From a checkpoint of a small mixture-of-experts model trained on Wikipedia.
Experts: 240 SwiGLU neurons an expert, 1 pick a token.
Training: a variant of Muon for the experts, 538M tokens, 3548 steps.
Below are experts of layer 4 (counted from 0) of a mixture-of-experts language model. Rows are named gate (a neuron's input weights, with its number), up (a neuron's input weights, with its number), down (a neuron's output weights, with its number) and show model dimensions 0-255. Each number is 50 + 12 x the weight over its row's rms, rounded and kept within 0 to 99.
Before each expert's rows: "gets" lists some tokens that make up at least twice as much of what it gets as of all text. This comes from a sample of Wikipedia text that the model never trained on. Tokens count by the router's weight.

# expert 12
gets: "s", "ment", "ation", "tion", "ion", "ction"
gate1:48 51 53 39 35 48 54 44 30 56 40 44 56 57 29 52 44 65 39 50 31 41 59 40 39 32 75 59 66 62 45 52 52 65 64 48 36 53 72 49 70 51 55 48 50 54 71 42 58 42 72 55 57 49 51 63 48 46 31 48 53 30 57 60 44 49 52 40 32 27 35 38 47 53 47 53 66 54 61 43 44 61 40 33 28 58 40 59 51 26 39 58 30 37 54 38 73 41 56 35 49 46 63 63 48 57 55 60 50 55 51 61 47 52 46 44 17 15 54 48 63 54 59 47 66 46 47 27 53 56 62 54 51 57 43 36 29 44 44 39 45 57 44 40 46 39 39 44 56 54 43 49 38 39 55 42 40 60 41 28 41 73 35 62 63 53 55 62 46 42 58 60 55 68 47 72 55 25 49 62 27 68 32 69 27 72 65 38 68 47 55 35 56 54 51 56 44 54 27 69 45 49 73 42 30 45 56 53 55 37 36 35 49 17 61 50 48 41 37 36 68 31 58 57 45 42 61 46 73 42 39 55 53 28 23 52 67 52 56 65 49 62 65 55 41 57 57 56 57 43 41 32 43 44 68 37
up1:61 48 31 58 45 67 36 45 49 23 59 46 41 32 53 45 26 51 40 58 41 32 47 58 45 42 55 32 55 32 77 55 70 47 53 37 52 17 61 49 63 69 58 64 50 57 47 51 46 68 49 60 58 41 46 55 58 27 60 40 59 49 65 67 38 36 75 44 29 47 45 46 51 42 55 72 42 38 41 75 26 40 50 40 66 59 37 46 51 31 39 66 60 62 57 66 43 56 34 53 48 44 46 52 59 52 24 54 59 30 37 57 45 60 50 54 58 49 80 53 58 50 35 55 66 34 31 35 39 34 78 46 71 44 57 37 62 45 62 47 71 49 58 44 29 57 50 34 42 65 48 26 61 55 52 31 50 66 51 55 78 78 56 53 69 52 71 40 50 51 37 58 48 33 74 57 53 35 53 47 84 39 32 62 62 55 53 60 52 59 42 41 70 45 47 47 63 41 60 49 60 57 55 51 51 53 59 59 47 52 47 47 39 63 44 43 50 29 50 47 35 37 28 59 52 71 46 47 46 69 61 33 50 27 47 49 58 47 48 44 47 59 50 52 45 45 44 48 52 53 42 55 54 54 42 73
down1:45 46 33 51 42 42 71 57 46 33 45 48 47 26 38 49 42 69 42 59 64 48 48 52 50 58 12 56 27 50 47 39 65 52 54 33 49 41 47 60 34 35 48 41 44 25 37 63 50 51 56 61 39 47 47 37 42 67 56 34 65 29 79 69 52 35 34 29 31 71 55 71 62 40 54 49 54 49 45 50 40 42 58 55 53 66 54 49 49 62 73 35 71 30 26 43 29 50 63 45 30 50 47 46 59 51 59 32 53 57 51 37 20 40 44 65 78 61 35 41 54 25 39 29 45 59 44 51 39 39 61 52 56 54 52 53 57 57 49 40 75 60 42 47 47 58 37 37 35 50 63 44 45 44 54 50 71 54 55 42 54 48 55 61 72 45 56 67 50 49 51 58 57 38 57 46 55 33 36 34 51 66 56 50 79 44 68 71 60 36 64 34 52 43 48 48 43 56 41 44 55 56 62 45 58 59 41 49 60 42 58 54 42 51 65 51 74 30 52 59 55 71 23 47 56 40 53 52 53 32 56 26 46 75 67 57 44 58 42 68 35 47 43 43 39 36 45 41 58 66 51 54 63 51 50 75

# expert 4
gets: "al", "er", " first", "ive", "ical", "ent"
gate3:44 51 30 52 40 49 68 51 57 51 46 26 42 46 63 63 52 42 47 36 56 51 42 69 43 56 55 66 61 79 59 29 54 79 49 49 48 45 36 40 48 41 38 40 30 32 40 28 66 37 39 73 54 49 53 56 54 51 49 59 37 40 75 37 46 41 68 31 46 44 49 42 30 41 60 51 41 54 34 48 41 57 43 38 55 41 70 91 67 50 36 50 71 52 59 40 31 54 44 54 33 51 64 61 63 33 50 28 39 61 38 49 60 50 33 44 51 27 51 28 61 50 56 66 74 44 31 62 50 26 32 57 42 68 49 50 60 37 43 53 57 63 32 47 44 50 63 56 46 62 36 59 41 48 58 62 48 65 59 27 39 57 41 73 46 72 49 52 38 46 52 33 39 34 43 66 51 50 61 74 53 66 44 28 52 72 48 45 56 50 49 56 59 64 57 51 47 60 60 60 59 64 68 60 64 50 45 61 28 44 45 56 70 41 58 53 50 51 52 58 61 39 55 71 54 72 31 63 50 69 48 46 42 45 52 39 55 31 50 50 43 57 55 65 33 34 54 32 68 37 45 49 58 70 48 44
up3:26 54 46 61 58 55 28 49 62 45 63 61 78 44 54 65 49 56 59 75 52 56 47 51 55 43 60 46 47 52 32 55 69 30 48 44 48 62 52 41 61 46 42 44 72 67 58 31 44 81 42 38 44 43 53 56 54 46 59 39 60 56 47 46 43 58 69 58 32 56 30 20 35 60 36 42 57 44 68 61 43 47 55 40 45 53 47 33 36 57 65 38 44 46 50 42 54 34 41 22 60 55 50 41 36 66 57 26 42 73 50 54 44 63 64 62 37 46 65 56 49 46 51 51 34 42 62 57 73 60 50 50 42 24 26 47 59 55 40 59 45 40 42 55 86 38 57 47 49 37 62 56 69 45 33 60 58 45 50 45 38 44 30 56 43 39 63 45 32 74 37 49 69 39 52 54 54 49 42 57 49 42 47 49 56 52 41 34 39 45 59 51 55 21 52 25 75 33 44 60 55 59 48 39 27 80 36 41 46 71 44 48 72 45 43 68 45 63 57 52 27 52 46 48 58 22 71 31 50 44 62 50 62 47 35 53 35 40 41 53 65 61 54 43 56 45 67 45 42 56 40 54 37 54 51 70
down3:59 51 40 43 71 45 35 49 51 43 37 66 34 40 51 67 53 42 58 36 49 58 38 58 46 56 60 53 54 46 60 40 67 54 62 56 50 52 66 51 72 58 46 68 52 31 49 39 59 54 55 67 53 42 77 60 56 52 44 51 70 70 45 35 69 56 26 42 47 38 27 56 39 49 49 59 66 26 57 50 35 47 40 66 54 56 30 48 32 44 72 52 38 70 45 49 49 64 26 59 53 47 29 29 60 46 35 46 39 64 71 31 65 39 52 57 43 36 51 41 34 45 42 50 54 48 52 50 33 70 48 39 51 36 78 53 50 62 45 50 59 52 61 36 50 47 29 56 52 35 47 82 37 59 67 37 64 54 37 52 42 34 42 58 39 41 52 66 35 34 20 42 71 36 63 80 67 60 31 44 35 34 39 62 39 30 53 57 61 52 56 55 51 46 55 39 29 32 52 57 30 70 42 40 61 48 48 54 48 60 42 64 79 50 47 44 51 37 39 69 50 43 51 53 50 52 44 51 57 52 48 62 60 43 57 70 29 60 63 42 46 53 21 64 48 45 57 70 50 39 37 52 59 52 52 70

# expert 3
gets: "s", "us", "son", "y", "i", "z"
gate1:59 59 65 37 50 45 46 37 43 47 39 41 31 43 37 67 26 66 35 79 34 48 79 45 48 71 77 45 38 48 48 34 63 34 48 50 48 52 32 41 50 51 69 51 51 40 55 38 47 47 52 32 61 30 50 70 48 41 41 59 51 47 66 58 79 68 56 62 56 56 65 66 31 55 45 41 45 39 42 53 53 50 63 55 32 73 72 46 41 46 52 55 56 57 39 51 65 51 75 47 73 43 50 51 47 51 55 61 43 47 35 59 49 47 45 50 47 54 39 62 57 55 62 34 43 39 44 43 50 52 62 41 36 68 36 38 50 18 57 46 72 48 61 51 54 51 38 33 36 67 60 34 38 35 49 58 63 61 60 48 50 56 41 38 46 36 30 49 50 56 47 62 44 41 62 69 34 69 45 46 53 53 86 48 55 52 49 54 62 45 45 57 51 55 49 48 56 43 31 40 47 12 45 45 72 65 68 60 61 40 43 34 18 50 64 64 40 39 49 54 61 46 55 46 60 34 53 65 58 47 71 36 52 51 23 72 30 37 59 25 58 59 46 52 57 48 50 55 35 67 52 50 51 68 47 40
up1:44 59 56 54 76 49 65 56 57 55 57 51 51 32 54 29 48 51 43 49 44 48 52 48 53 63 43 59 44 42 47 58 50 56 72 55 49 55 50 57 38 37 34 57 61 42 37 59 40 61 61 51 48 42 36 54 29 51 57 61 25 52 60 46 62 39 64 47 48 51 34 48 63 33 49 47 35 60 48 43 29 34 49 65 57 61 63 59 40 51 78 51 72 47 37 37 36 47 44 64 50 55 45 57 56 61 49 38 57 57 61 35 48 65 50 55 69 24 69 67 46 66 58 32 68 59 37 63 59 43 59 70 44 57 43 38 56 55 63 52 23 53 50 45 43 54 57 34 64 60 78 45 61 50 43 25 34 53 30 43 39 59 67 59 42 55 50 48 64 79 51 34 68 50 43 34 25 54 59 40 54 39 36 51 45 64 63 42 60 63 34 50 37 31 61 59 26 47 42 42 29 30 62 25 38 53 61 72 16 43 39 62 24 43 59 58 22 42 54 55 66 42 47 57 38 42 35 41 41 48 47 46 72 61 66 38 40 68 33 54 62 43 68 36 60 59 68 52 33 54 44 46 51 49 38 37
down1:46 60 33 63 44 41 36 56 34 51 40 58 61 58 55 43 68 65 29 16 51 30 62 27 52 46 63 50 71 57 34 49 54 39 67 55 40 51 38 50 69 56 78 56 36 64 46 30 56 75 53 43 51 46 55 43 55 23 26 46 33 57 56 37 56 50 36 52 58 36 56 24 39 47 33 50 42 55 33 63 62 43 67 54 38 45 40 42 60 56 41 63 27 49 62 45 33 39 45 42 58 16 74 56 40 31 57 60 31 47 36 56 57 63 47 43 36 42 56 53 52 43 51 43 46 69 46 40 54 66 64 56 55 42 34 59 29 60 68 65 39 53 51 48 43 77 27 43 62 44 43 44 47 46 59 74 60 60 60 61 67 39 37 56 47 49 54 42 41 35 63 55 48 47 50 54 49 73 80 37 50 31 55 48 50 53 55 61 51 48 52 68 66 65 48 61 50 46 53 26 39 68 56 44 50 51 71 39 51 54 62 61 73 55 56 32 57 48 54 44 45 64 47 45 54 56 61 48 64 60 51 38 59 42 42 51 55 33 52 32 36 56 59 59 43 56 65 40 81 47 64 63 36 29 43 59